Weights of a small mixture-of-experts language model, trained from scratch on English Wikipedia.
Experts: 32 experts in each of 13 layers, a softmax router.
Training: a variant of SOAP for the experts, 360M tokens.
Below are experts of layer 2 (counted from 0) of a mixture-of-experts language model. Rows are named router (the router's row for the expert), gate (a neuron's input weights, with its number), up (a neuron's input weights, with its number) and show model dimensions 0-63. Each number is 200 + 40 x the weight over its row's rms, rounded and kept within 0 to 999.
After each expert's rows: "mostly gets" lists some tokens that are sent to it at least half of the time. This comes from a sample of Wikipedia text that the model never trained on.

# expert 20
router,248,215,210,178,132,205,246,175,267,195,132,190,157,283,246,227,184,262,253,182,261,211,199,252,186,207,147,232,159,164,190,199,152,173,230,227,93,173,266,149,140,178,222,215,171,202,239,186,199,256,185,211,149,220,199,265,177,190,262,183,190,183,175,157
gate0,229,202,187,174,218,198,220,205,196,170,161,241,169,177,192,179,157,142,135,215,174,202,197,162,239,189,118,201,143,177,226,172,209,175,160,173,127,169,169,222,124,266,313,153,212,282,221,208,210,269,197,191,179,263,152,195,155,200,213,149,193,133,265,168
up0,184,189,235,254,152,227,136,185,160,239,180,189,178,191,201,204,186,187,218,122,252,234,189,183,180,131,211,119,262,184,248,185,219,235,241,161,204,199,245,215,227,225,169,238,259,156,145,235,213,220,253,162,268,313,249,205,173,190,191,215,134,203,213,249
gate1,236,208,224,145,144,219,188,243,236,208,226,203,292,194,259,208,166,184,197,258,199,269,122,223,214,161,141,148,204,180,161,159,109,153,206,230,119,238,131,229,269,207,185,206,248,194,148,182,166,205,207,206,158,229,198,185,186,184,189,209,259,163,239,191
up1,275,238,187,219,166,184,244,233,196,199,231,238,266,172,233,142,137,159,239,183,159,246,147,210,173,231,171,172,195,175,184,249,169,143,189,168,113,239,240,150,241,135,198,221,242,218,205,177,200,272,203,214,196,195,188,162,227,218,228,222,294,197,136,218
gate2,231,252,164,206,127,204,165,219,253,231,182,197,191,233,197,220,224,215,280,224,208,250,219,176,187,205,179,219,237,180,243,166,216,200,197,199,216,209,220,170,184,193,250,188,200,223,276,334,182,234,212,254,188,244,255,130,200,157,184,218,226,208,188,208
up2,234,245,200,199,142,212,181,199,279,247,175,260,162,271,236,228,206,222,261,213,220,127,199,201,201,246,204,172,257,180,223,160,172,250,205,249,163,143,206,133,234,175,220,210,186,269,191,301,160,230,229,255,182,244,177,192,177,126,216,205,178,195,257,186
mostly gets: "in", "en", " Ben", " Fin", "n", "ein"

# expert 6
router,214,169,165,198,174,127,167,140,127,200,201,212,201,180,203,230,228,179,199,159,124,169,176,173,253,148,207,219,171,240,236,157,220,180,147,254,246,147,232,204,162,211,132,188,230,136,248,231,227,161,128,266,260,256,216,235,225,210,204,188,220,140,226,188
gate0,97,196,134,270,235,214,205,258,148,188,180,213,153,257,162,191,208,133,149,158,211,178,212,150,211,251,159,209,199,214,228,103,102,200,161,179,187,224,219,157,188,179,239,221,201,168,261,172,215,172,123,235,233,148,158,138,178,226,172,218,214,258,186,256
up0,137,194,112,260,188,168,190,230,185,141,196,193,128,206,177,209,188,248,203,139,241,199,206,122,172,221,144,218,231,189,192,110,183,268,205,133,288,238,184,280,171,202,218,242,172,209,225,177,188,139,167,177,146,215,206,210,192,217,173,253,192,289,230,202
gate1,268,195,132,231,193,144,230,140,196,198,224,163,180,169,209,250,283,188,114,154,191,190,150,182,204,185,229,280,220,257,112,188,191,186,172,188,217,205,279,139,126,162,174,230,252,247,239,199,226,161,187,207,223,257,50,146,226,163,205,171,177,160,219,175
up1,200,172,242,186,231,189,256,227,256,156,230,195,182,180,178,172,212,163,184,109,181,196,104,234,197,212,119,197,222,182,128,206,197,154,185,246,244,223,249,210,108,186,206,184,249,290,230,186,305,140,143,199,206,239,172,203,244,160,217,180,168,195,255,223
gate2,235,110,201,253,134,106,238,198,165,249,201,224,206,237,207,216,183,212,172,255,87,223,187,188,156,216,270,231,226,144,254,216,176,128,204,214,193,214,187,191,217,177,153,193,229,216,199,210,206,170,217,183,118,203,199,195,137,203,198,115,172,124,227,170
up2,220,158,190,256,148,139,173,212,122,254,185,247,160,180,195,275,161,228,230,223,149,146,214,192,197,174,236,186,198,127,196,137,206,176,159,199,142,240,160,174,176,207,166,167,245,157,206,271,185,159,256,244,158,245,198,176,163,184,229,99,210,191,215,239
mostly gets: " back", "avy", " line", " air", " Army", " war"

# expert 14
router,164,247,168,220,179,243,162,218,217,228,163,227,244,252,191,137,251,273,175,187,234,230,225,148,180,148,231,161,221,164,192,161,153,241,203,141,214,198,174,163,185,224,167,144,261,178,224,307,199,135,144,241,207,274,185,143,192,168,222,208,189,199,222,277
gate0,251,192,213,145,157,193,148,243,167,266,191,218,130,210,126,253,200,255,180,206,208,159,195,185,246,203,232,209,253,220,91,252,199,256,157,205,161,112,186,167,182,197,220,128,228,273,133,207,224,224,146,201,234,178,230,266,135,176,155,136,182,232,236,185
up0,249,202,165,169,158,232,152,223,141,171,181,242,174,298,237,246,209,248,272,186,187,216,160,170,230,151,218,258,191,228,147,217,184,244,262,234,218,214,235,219,210,281,194,214,186,201,170,263,165,249,142,196,169,186,238,212,191,165,177,157,143,209,240,170
gate1,207,196,213,120,113,180,173,98,176,256,194,192,199,225,243,193,104,268,170,196,250,257,190,231,132,166,211,251,243,154,215,211,170,158,165,293,237,198,197,222,125,156,181,238,243,182,172,205,228,259,215,179,235,184,195,172,176,153,152,271,252,155,212,243
up1,156,190,183,132,144,170,196,180,179,235,210,226,193,252,250,126,100,269,226,253,217,168,123,233,210,208,187,190,227,195,153,254,215,174,191,240,201,203,211,186,174,196,223,270,249,181,151,247,280,231,165,233,206,249,242,183,131,200,167,287,164,164,220,228
gate2,167,273,231,166,175,124,220,206,158,218,203,161,213,250,105,204,216,137,211,209,188,164,237,189,175,185,239,187,211,175,196,135,243,241,211,210,133,185,176,143,123,160,182,211,144,218,209,160,214,178,235,243,220,236,201,212,227,195,258,214,170,201,217,212
up2,202,249,194,240,131,163,249,234,194,205,220,228,267,142,135,158,153,216,201,174,206,218,251,199,209,268,259,143,191,145,217,172,250,176,223,203,173,200,270,247,172,188,187,259,187,196,237,243,220,209,83,216,164,247,240,159,199,148,195,230,168,189,182,260
mostly gets: " dep", " ab", " acc", " disc", " comm", " resp"

# expert 0
router,228,169,182,208,272,209,233,212,217,229,276,133,240,173,171,128,176,140,180,193,213,228,238,212,180,278,180,234,91,118,206,179,246,203,247,201,163,227,246,226,165,183,228,199,234,253,165,159,221,230,189,237,185,202,254,169,211,185,226,232,252,222,172,151
gate0,180,126,191,248,134,192,252,206,163,218,172,165,120,221,205,183,191,216,207,146,216,218,205,214,271,179,236,179,229,153,186,224,43,155,271,209,183,256,219,252,232,229,131,214,272,201,198,187,266,209,140,157,143,207,194,235,187,234,147,198,223,187,195,209
up0,266,147,216,280,195,181,168,248,244,277,193,200,155,194,284,156,210,203,192,169,134,160,170,223,157,192,235,227,185,249,180,227,239,198,230,175,205,223,265,166,228,133,151,221,170,157,223,181,163,227,218,234,227,214,174,232,191,279,142,200,203,239,176,178
gate1,134,186,180,214,143,180,168,205,249,165,242,216,189,228,145,224,158,258,119,268,231,177,222,121,215,219,216,199,210,313,189,200,201,230,157,163,161,192,173,156,196,151,141,264,174,211,153,200,192,176,224,218,187,182,245,237,215,162,213,194,207,258,216,179
up1,273,203,187,181,267,145,194,189,235,264,197,202,184,116,233,210,241,183,212,165,265,212,210,248,189,220,219,256,230,165,196,261,198,257,192,265,236,192,121,235,204,224,214,212,217,153,233,224,197,157,217,140,249,256,123,228,123,166,266,178,240,151,201,252
gate2,230,235,191,132,223,164,196,237,162,169,248,161,223,157,239,252,145,146,160,159,118,271,151,245,190,167,203,208,201,178,151,248,180,164,259,172,201,246,219,198,157,164,215,130,222,162,236,177,186,169,208,274,150,302,176,214,270,212,242,177,207,275,222,298
up2,183,226,112,174,198,217,264,212,237,141,196,176,195,170,228,216,211,218,152,113,202,170,125,185,142,230,161,166,145,113,187,227,173,155,245,139,211,243,187,215,140,202,155,131,182,116,158,185,93,183,249,227,185,198,221,201,303,211,225,207,199,222,200,277
mostly gets: "hyl", " &", " |  |", "  -", ": An", "gl"

# expert 8
router,137,151,211,138,220,268,219,210,144,250,171,238,193,200,223,190,162,195,231,190,192,185,229,206,164,185,151,174,235,213,227,172,263,158,244,208,216,263,144,205,240,190,137,206,184,200,164,153,252,232,222,139,261,194,162,183,195,268,182,231,254,219,212,107
gate0,137,161,240,153,183,156,189,203,227,179,223,158,199,154,132,212,236,182,210,207,239,214,241,176,178,145,181,208,195,242,173,240,220,142,190,137,187,196,171,208,223,202,232,252,132,243,221,230,185,208,176,132,153,177,153,255,160,222,140,220,113,237,234,143
up0,191,171,219,272,159,146,198,146,176,157,266,252,257,237,233,212,221,232,255,213,134,153,194,216,158,261,179,197,225,177,267,230,241,236,275,236,236,219,193,205,256,163,287,216,211,258,230,270,302,210,197,151,113,218,194,167,206,175,219,233,166,266,192,258
gate1,213,213,180,105,251,189,186,179,170,99,143,168,187,189,248,171,141,133,158,188,194,135,270,161,222,214,256,264,221,240,147,136,180,209,245,242,247,282,156,146,256,217,234,219,153,199,185,243,115,217,161,188,225,234,242,247,194,167,238,231,189,222,188,185
up1,206,163,265,216,168,174,166,195,169,184,212,216,211,213,272,187,235,159,177,131,223,237,212,251,210,213,188,233,247,146,155,228,248,225,263,182,227,198,221,217,222,185,144,176,144,192,245,250,226,214,213,122,184,223,110,155,239,222,213,211,149,215,267,138
gate2,135,176,219,209,154,148,244,188,251,214,163,213,228,283,235,182,160,226,209,167,209,227,198,205,255,241,164,207,265,232,196,212,149,192,182,179,225,140,100,238,171,172,127,215,279,170,167,170,182,167,238,201,215,118,148,172,183,203,169,208,244,207,182,219
up2,190,204,197,145,184,203,136,193,170,242,272,138,122,187,208,161,260,182,145,281,167,204,216,276,197,251,210,192,80,207,203,205,233,230,191,247,143,249,247,157,167,155,199,164,91,243,256,177,232,282,221,182,233,259,239,250,185,196,188,188,202,211,179,260
mostly gets: " million", " m", " km", "″", " x", "″N "

# expert 4
router,202,159,156,204,268,205,236,205,216,212,259,122,214,169,211,141,189,162,273,228,144,196,259,225,176,253,198,223,115,157,202,164,258,232,245,206,213,192,250,263,136,194,197,188,193,267,168,129,267,236,214,220,189,168,260,176,222,197,254,226,215,218,176,145
gate0,131,249,234,254,175,172,184,204,198,178,207,209,222,192,257,129,194,270,201,165,185,160,127,203,209,198,263,203,245,213,222,306,172,157,222,218,147,228,250,123,199,136,148,252,172,162,202,256,167,192,195,203,204,242,147,137,219,174,181,274,211,184,154,284
up0,235,227,147,207,252,199,199,135,157,159,138,203,180,167,187,187,176,199,225,195,225,182,173,229,199,197,141,169,198,176,128,200,143,166,223,215,225,212,185,230,183,202,137,215,187,172,228,117,277,261,252,161,175,210,169,169,249,238,240,187,245,244,151,239
gate1,144,273,206,203,274,183,281,118,146,246,128,219,223,204,171,176,201,179,179,187,203,212,112,105,235,185,264,208,225,180,151,196,186,141,122,222,241,182,161,197,227,237,199,185,166,177,272,219,140,161,231,138,225,148,167,270,232,215,197,292,129,220,150,248
up1,175,155,279,220,202,211,181,147,222,177,152,198,184,165,208,256,223,160,231,248,138,116,254,184,167,168,189,163,142,216,200,194,208,229,112,193,263,128,231,192,146,163,204,224,256,229,228,219,163,175,188,213,246,216,275,183,107,242,201,196,270,144,144,120
gate2,144,253,175,263,171,248,139,229,177,179,126,212,126,200,157,220,164,171,126,154,219,210,192,151,155,240,225,173,200,244,188,212,156,219,233,134,219,168,237,172,158,105,171,266,182,245,232,247,193,247,201,210,215,223,146,235,248,176,189,181,127,176,181,236
up2,217,186,224,191,204,166,172,222,166,257,165,195,204,251,179,237,225,182,205,179,221,154,205,262,196,298,176,234,240,181,165,275,184,199,241,186,201,224,104,186,150,165,142,275,169,144,120,229,183,217,200,189,209,207,216,214,147,248,234,180,283,245,231,211
mostly gets: " was", "; A", ", and", "- L", "ing and", " is"

# expert 15
router,211,152,153,206,265,204,237,196,216,208,261,124,210,168,210,137,188,163,272,224,146,195,256,219,176,245,191,222,116,161,195,159,259,226,248,205,212,189,250,255,130,199,201,187,197,269,171,129,262,240,211,219,193,168,265,168,220,200,248,227,216,223,178,149
gate0,209,206,186,242,208,196,234,134,208,221,146,193,193,136,230,261,252,217,229,136,246,244,136,194,182,207,208,155,157,166,220,226,228,188,198,194,206,170,222,210,242,259,106,167,150,261,206,280,233,182,211,240,197,189,259,131,146,118,182,209,164,217,160,251
up0,159,112,101,206,267,174,168,164,194,184,167,177,179,108,212,194,235,235,175,197,202,203,211,164,192,191,157,191,224,241,242,226,214,142,188,217,133,177,226,157,221,252,138,192,143,252,172,183,213,219,220,224,203,184,183,109,179,241,159,200,204,220,164,235
gate1,132,216,230,225,195,181,184,193,179,183,219,223,224,145,221,248,135,208,311,184,210,233,200,152,289,175,176,229,202,248,210,202,206,160,222,215,193,218,195,160,101,146,88,196,204,248,170,178,157,105,249,233,248,230,205,307,185,283,147,184,224,239,172,164
up1,228,217,236,221,235,230,153,192,181,151,192,204,153,207,256,231,254,155,196,197,202,255,158,102,161,140,185,150,70,208,221,176,155,132,192,206,185,229,157,161,173,220,177,155,204,151,312,143,172,163,205,168,189,178,184,151,187,201,252,186,245,204,135,232
gate2,163,269,188,242,253,173,211,213,146,248,204,215,206,232,238,212,160,210,211,155,159,128,153,271,248,255,187,207,200,260,202,202,154,172,188,207,180,162,217,164,203,125,197,203,196,179,218,252,164,176,171,132,204,207,264,222,216,239,163,228,235,203,232,223
up2,245,245,251,226,234,256,130,229,227,262,205,277,223,217,217,230,258,251,233,213,196,201,162,164,219,246,209,196,198,174,190,210,234,206,252,138,151,200,192,244,159,166,155,244,156,235,256,162,110,181,196,250,215,228,134,217,169,136,244,215,200,198,131,124
mostly gets: ", F", " and T", ", T", ", S", " f", ": T"

# expert 29
router,201,205,130,192,266,274,253,175,215,244,240,222,244,218,216,133,231,170,256,222,185,177,220,217,144,252,193,214,101,215,152,152,198,212,210,244,217,221,208,208,154,245,143,165,234,262,139,136,254,185,300,221,180,165,217,168,200,183,237,205,158,215,170,141
gate0,182,187,147,193,117,225,200,185,248,194,204,162,191,195,187,181,183,180,213,218,226,216,168,293,234,192,159,185,193,201,146,289,191,266,190,237,260,220,203,184,160,235,173,233,251,172,240,278,257,189,206,197,175,292,248,177,280,168,218,228,190,313,219,189
up0,199,234,172,201,178,186,222,208,121,215,228,191,192,115,156,211,203,220,160,204,190,210,288,263,253,162,180,143,129,181,142,252,163,291,183,224,224,167,217,222,153,155,152,205,221,151,196,197,279,275,253,207,218,241,172,110,197,153,212,212,190,349,240,191
gate1,204,230,252,211,167,166,242,243,267,221,265,200,221,197,289,195,240,224,189,222,176,262,149,170,199,196,251,164,182,167,207,207,195,156,229,186,151,206,187,297,241,192,229,219,185,262,235,215,177,222,168,175,155,121,145,210,199,103,166,165,198,159,158,197
up1,231,167,205,232,217,83,168,196,224,191,174,225,205,210,227,170,145,249,253,294,235,178,191,207,272,187,238,243,274,247,252,260,231,132,207,129,223,165,183,234,185,164,160,243,191,192,214,192,202,269,215,208,226,250,217,185,157,149,262,168,180,228,127,257
gate2,209,264,149,139,222,180,252,127,157,190,157,148,259,192,243,183,168,220,219,261,193,189,229,188,261,165,260,169,161,285,156,121,219,204,199,185,190,186,204,233,151,179,164,204,209,235,266,265,184,133,234,219,152,238,243,179,181,184,257,126,281,173,165,224
up2,159,177,169,222,221,175,225,213,210,134,198,197,164,126,193,200,224,202,178,217,165,247,220,127,158,221,202,206,185,154,209,245,136,209,175,229,142,140,154,269,235,230,204,201,290,123,185,146,218,195,160,227,234,194,165,190,227,173,247,127,285,195,173,236
mostly gets: "{", " JP", "?", "!", " '"

# expert 3
router,246,143,168,198,245,168,180,221,169,219,247,136,222,188,242,147,203,166,302,183,109,187,227,215,176,253,170,237,113,202,224,183,284,205,242,173,203,185,249,236,130,218,198,170,173,290,173,125,244,195,201,227,197,226,248,226,238,199,251,223,199,204,207,201
gate0,173,246,245,159,200,103,165,179,218,176,248,161,215,231,198,196,177,222,180,152,141,158,140,252,195,115,190,165,233,195,229,170,274,131,217,134,205,222,195,168,200,151,196,188,174,206,148,218,184,140,209,179,180,194,159,230,168,208,189,186,133,187,269,233
up0,254,162,269,184,157,230,258,224,235,198,218,199,146,267,211,265,145,185,233,208,194,174,165,273,162,137,122,192,215,221,176,180,194,180,209,269,207,239,158,255,166,187,193,109,195,189,209,214,157,166,228,186,185,258,150,198,179,252,237,241,210,260,197,251
gate1,207,187,179,168,214,203,213,241,234,107,155,243,270,248,226,238,211,235,110,150,195,156,213,217,192,182,227,239,172,123,190,253,199,231,269,128,142,225,147,226,240,189,152,209,206,201,240,158,163,211,206,207,228,206,133,178,270,191,167,209,133,155,182,251
up1,172,236,222,253,182,206,154,175,252,194,109,172,137,205,217,219,167,140,216,231,157,250,124,182,180,234,160,187,188,230,222,206,236,218,155,191,213,163,164,157,146,186,155,172,146,235,161,242,190,166,207,206,230,235,319,229,195,176,319,218,161,241,233,202
gate2,229,193,217,158,209,144,189,200,150,167,209,209,224,217,225,202,283,173,174,131,75,210,197,148,190,193,215,241,143,183,236,275,266,190,173,219,167,166,125,227,214,165,196,224,223,243,209,260,128,147,141,192,163,207,136,216,180,231,242,173,172,237,188,165
up2,155,170,221,240,212,186,237,199,216,250,168,144,277,137,235,197,182,166,197,214,285,183,231,179,155,164,177,132,144,197,214,78,216,222,212,167,203,232,143,211,192,155,181,200,188,211,164,286,162,229,156,214,211,185,248,238,174,159,155,262,167,237,223,209
mostly gets: " $", " Day", "\\", "ay", "ø", " Law"

# expert 18
router,211,151,201,237,258,191,249,179,153,169,230,131,194,134,267,103,180,129,250,266,172,296,241,195,224,234,303,213,143,243,171,225,159,230,230,207,206,189,264,216,188,226,215,178,188,251,174,192,185,202,192,244,213,165,206,186,151,99,239,230,129,225,235,162
gate0,228,222,194,257,155,171,183,150,203,142,219,236,223,180,170,225,209,215,199,263,140,212,145,171,238,203,254,249,264,209,218,139,84,253,260,164,222,163,254,175,212,196,144,204,244,217,189,188,161,195,205,153,222,200,190,263,248,270,198,214,177,199,227,180
up0,216,194,185,114,280,194,231,243,223,205,137,141,210,214,279,135,209,203,188,169,233,236,170,181,206,163,213,150,222,176,234,197,287,198,162,238,155,274,83,267,218,271,250,254,248,199,155,188,220,238,158,241,209,229,267,195,159,181,183,145,193,213,161,191
gate1,234,224,164,180,260,267,188,210,226,203,182,207,152,170,216,154,259,140,238,218,229,194,276,145,231,220,200,223,191,242,194,268,224,214,249,183,195,213,171,128,191,246,203,267,188,202,214,187,145,160,209,124,187,154,197,262,191,231,197,181,182,209,218,199
up1,141,242,239,264,187,184,221,208,262,159,210,219,164,227,215,214,108,233,126,173,249,176,195,174,237,177,118,290,264,164,148,229,268,215,250,173,141,159,148,133,154,228,269,206,154,182,168,191,225,218,177,158,268,218,205,211,197,257,210,151,196,264,238,257
gate2,203,207,192,99,223,185,173,240,130,183,248,172,285,145,230,195,212,198,105,172,156,253,161,196,248,244,221,235,249,233,208,160,165,197,188,132,198,226,134,212,267,251,239,185,167,168,167,288,131,217,217,217,223,149,174,238,215,185,196,158,150,161,268,198
up2,230,248,226,254,179,201,198,191,269,285,186,228,157,298,213,207,238,216,249,227,267,134,216,277,197,124,126,167,155,203,188,194,214,199,203,208,210,174,219,227,173,173,152,176,262,191,235,169,254,187,223,179,159,201,254,111,204,215,178,230,263,175,188,236
mostly gets: "ist", " cons", " based", " included", ", including", " artist"

# expert 17
router,154,229,147,197,213,267,225,152,134,112,259,233,212,222,169,154,195,192,249,256,129,159,166,144,233,199,258,268,132,244,204,170,174,237,203,197,296,242,248,161,239,153,167,145,185,265,281,169,259,175,186,187,157,140,256,226,153,231,247,197,232,196,159,139
gate0,83,212,238,253,230,165,172,219,159,242,213,227,253,153,146,203,185,232,176,200,228,169,209,211,225,174,206,265,106,220,276,212,212,114,164,235,233,269,202,181,229,121,167,196,198,188,201,303,190,158,188,185,244,226,305,260,215,244,197,154,206,130,219,175
up0,172,169,181,200,202,247,228,260,181,257,185,241,172,213,192,163,201,168,232,181,226,275,183,165,189,230,203,248,155,204,197,220,215,227,155,217,157,218,228,147,150,237,214,171,178,184,220,179,164,162,232,211,225,235,192,218,185,164,242,246,170,184,190,180
gate1,195,171,210,245,214,206,209,224,280,191,167,173,165,241,136,154,197,248,141,175,215,199,209,281,148,146,222,247,175,193,224,177,204,198,174,211,207,182,158,176,236,148,136,202,204,256,214,198,144,142,190,196,157,210,210,192,184,181,162,189,231,182,108,122
up1,192,274,168,168,109,169,210,232,165,132,227,178,259,199,187,256,137,142,138,218,215,168,150,204,212,180,225,243,250,249,110,189,236,236,200,246,224,240,149,215,246,227,246,204,104,174,243,173,99,178,180,156,159,180,226,163,162,253,258,141,167,198,173,189
gate2,210,237,211,226,183,202,277,192,190,210,158,143,184,186,183,267,258,224,213,245,219,217,233,175,209,183,215,140,152,203,211,241,146,226,242,251,224,177,288,170,165,143,143,173,194,202,199,252,221,188,197,146,258,165,209,251,191,183,153,218,181,93,200,184
up2,215,209,189,197,191,256,128,220,226,126,198,215,271,179,143,198,256,107,187,161,141,188,199,176,186,199,175,171,173,201,203,117,214,138,244,175,190,141,230,221,181,221,204,163,241,141,188,264,216,184,280,203,256,244,296,212,154,267,218,223,136,179,202,200
mostly gets: "el", " sc", " Sc", "ix", " Mel", " Del"

# expert 25
router,242,227,185,210,115,187,145,206,206,180,272,195,268,166,240,239,253,172,210,160,158,251,263,180,176,194,207,167,220,122,210,216,177,248,172,200,158,147,109,173,259,179,163,198,140,120,186,209,218,213,187,203,193,246,207,242,244,246,278,207,263,193,177,185
gate0,170,181,179,158,181,146,192,227,150,184,244,201,255,172,159,128,269,180,165,227,149,222,143,189,200,209,224,197,180,192,277,285,237,205,201,216,262,196,213,168,164,127,259,208,202,235,195,170,183,190,203,187,223,188,189,206,228,211,161,173,172,173,130,205
up0,232,201,225,200,160,166,184,212,215,175,243,166,217,157,133,172,245,212,182,183,174,223,170,228,223,194,220,230,156,207,198,214,167,248,226,174,165,214,207,159,109,199,250,229,212,244,165,170,230,183,270,203,268,233,197,164,224,253,193,228,167,175,123,203
gate1,207,190,266,201,130,156,171,213,298,200,233,138,261,171,227,238,137,208,153,213,274,183,228,239,175,174,169,98,222,170,224,217,120,117,162,182,172,245,206,211,251,212,217,162,183,171,176,261,186,241,199,145,146,164,173,200,237,215,209,163,217,158,125,266
up1,278,164,176,198,124,183,193,188,275,167,207,164,255,187,196,214,211,182,179,261,232,206,215,232,201,207,145,152,180,237,178,179,102,81,151,195,195,202,174,228,265,220,164,128,136,149,246,200,157,218,163,151,157,245,190,227,161,239,221,188,228,165,149,185
gate2,168,218,126,182,119,195,221,140,175,191,193,137,203,204,223,186,236,292,240,194,134,159,184,227,157,194,192,270,151,173,246,192,94,208,281,202,208,182,188,196,215,245,186,204,158,178,174,191,179,205,196,135,159,172,175,229,194,217,208,154,139,169,234,264
up2,194,233,154,186,239,211,229,197,259,208,207,251,199,228,219,172,181,220,220,164,266,252,230,191,130,173,122,185,188,238,144,164,262,235,131,183,183,160,250,183,205,204,213,187,122,154,159,184,197,255,185,192,244,204,175,106,157,218,206,203,173,186,186,170
mostly gets: " sl", " cl", " gu", " ret", " requ", " th"

# expert 1
router,191,138,177,178,259,208,256,215,241,236,260,186,214,155,204,177,189,168,242,233,160,209,222,188,177,235,218,179,112,123,175,168,259,263,257,224,219,193,264,233,151,188,205,188,182,253,162,121,264,211,214,202,196,189,279,177,198,168,232,262,223,213,178,157
gate0,162,202,195,189,183,243,169,291,188,157,155,215,180,174,102,208,158,256,268,248,222,169,172,229,278,217,171,176,243,214,99,227,184,131,198,195,248,212,206,207,203,165,195,170,204,182,104,206,158,220,229,195,253,262,206,198,179,164,211,193,154,209,253,178
up0,204,224,227,165,230,178,252,121,202,235,233,113,237,238,194,149,203,181,125,260,246,202,156,236,253,202,223,217,153,140,219,245,155,231,213,174,134,269,211,233,219,218,266,227,147,216,205,132,220,140,213,266,205,217,112,183,183,257,125,223,245,253,111,193
gate1,204,182,153,154,179,209,231,234,222,232,227,193,245,194,198,197,169,217,153,153,218,203,235,181,187,232,259,142,229,188,181,264,274,175,189,186,228,273,176,174,220,189,261,160,287,203,211,210,213,234,118,120,244,153,127,253,163,209,175,214,178,191,240,240
up1,161,191,182,138,187,249,186,165,217,235,203,204,186,209,162,214,215,207,275,155,146,146,97,230,250,162,180,252,198,190,187,198,154,215,155,220,145,141,228,223,227,202,149,212,161,212,224,194,159,172,204,191,201,253,257,90,273,254,251,184,268,222,185,164
gate2,233,230,265,174,227,172,177,216,182,197,185,152,165,197,159,205,229,221,141,158,240,166,173,134,229,200,183,146,186,138,136,172,226,235,175,233,228,180,235,153,183,205,187,250,139,157,157,266,165,215,111,178,148,171,156,127,241,99,189,185,226,163,150,276
up2,220,198,214,149,258,189,143,191,138,215,187,200,137,218,177,241,207,208,179,159,215,169,161,178,180,182,172,170,223,113,140,173,231,263,211,229,196,176,190,172,203,214,223,235,132,114,149,229,186,214,112,177,181,147,167,129,224,118,166,151,238,166,132,248
mostly gets: " later", " Robert", " early", " original", " William", " various"

# expert 19
router,172,228,198,190,220,248,267,269,179,159,205,252,139,204,202,199,159,146,231,202,256,169,184,225,157,154,147,229,149,173,156,160,224,251,194,262,230,137,270,130,207,147,212,137,152,222,188,200,153,156,207,174,244,211,165,263,171,230,269,249,167,191,194,159
gate0,223,218,228,165,213,168,223,225,202,226,183,264,259,209,200,156,209,205,149,185,205,244,241,181,189,170,169,240,246,207,156,202,217,127,288,210,107,256,164,138,180,274,179,147,194,244,172,124,178,177,229,216,214,253,171,266,174,220,176,161,202,298,217,240
up0,186,213,167,249,173,146,239,86,152,210,209,242,196,195,234,266,189,208,234,196,178,144,184,241,211,208,214,139,172,252,216,165,217,230,219,201,223,62,215,149,231,199,166,211,231,177,187,184,157,212,132,246,160,147,230,172,204,206,209,172,225,217,106,139
gate1,229,201,182,169,161,225,228,218,160,225,274,258,180,231,187,166,203,178,201,179,136,237,217,188,195,223,182,209,171,237,173,225,168,220,184,213,211,236,188,118,158,204,208,204,171,192,211,159,189,152,160,139,253,143,228,247,195,276,193,196,169,160,114,268
up1,200,235,134,175,168,180,174,157,179,165,284,200,184,233,182,177,213,262,191,170,112,230,175,152,230,186,149,194,151,203,187,232,197,280,189,244,240,182,267,179,221,266,246,258,234,189,218,201,125,99,108,205,207,161,178,233,232,250,207,194,221,230,122,292
gate2,126,241,174,171,152,209,211,175,252,225,167,149,242,245,130,173,209,227,206,212,195,166,188,250,211,243,135,233,240,193,270,206,200,182,219,298,218,172,194,222,190,158,193,150,264,295,173,239,169,127,162,243,307,167,192,166,183,185,181,213,259,186,226,170
up2,170,181,181,233,192,204,215,206,245,179,167,271,256,148,148,210,137,117,185,196,238,250,224,135,213,226,192,290,232,238,185,248,176,231,176,116,171,180,227,225,170,200,255,220,204,234,151,172,226,209,232,242,176,237,204,239,130,148,158,177,163,181,260,175
mostly gets: "er", "ar", " Per", " Step", " Kar", " Don"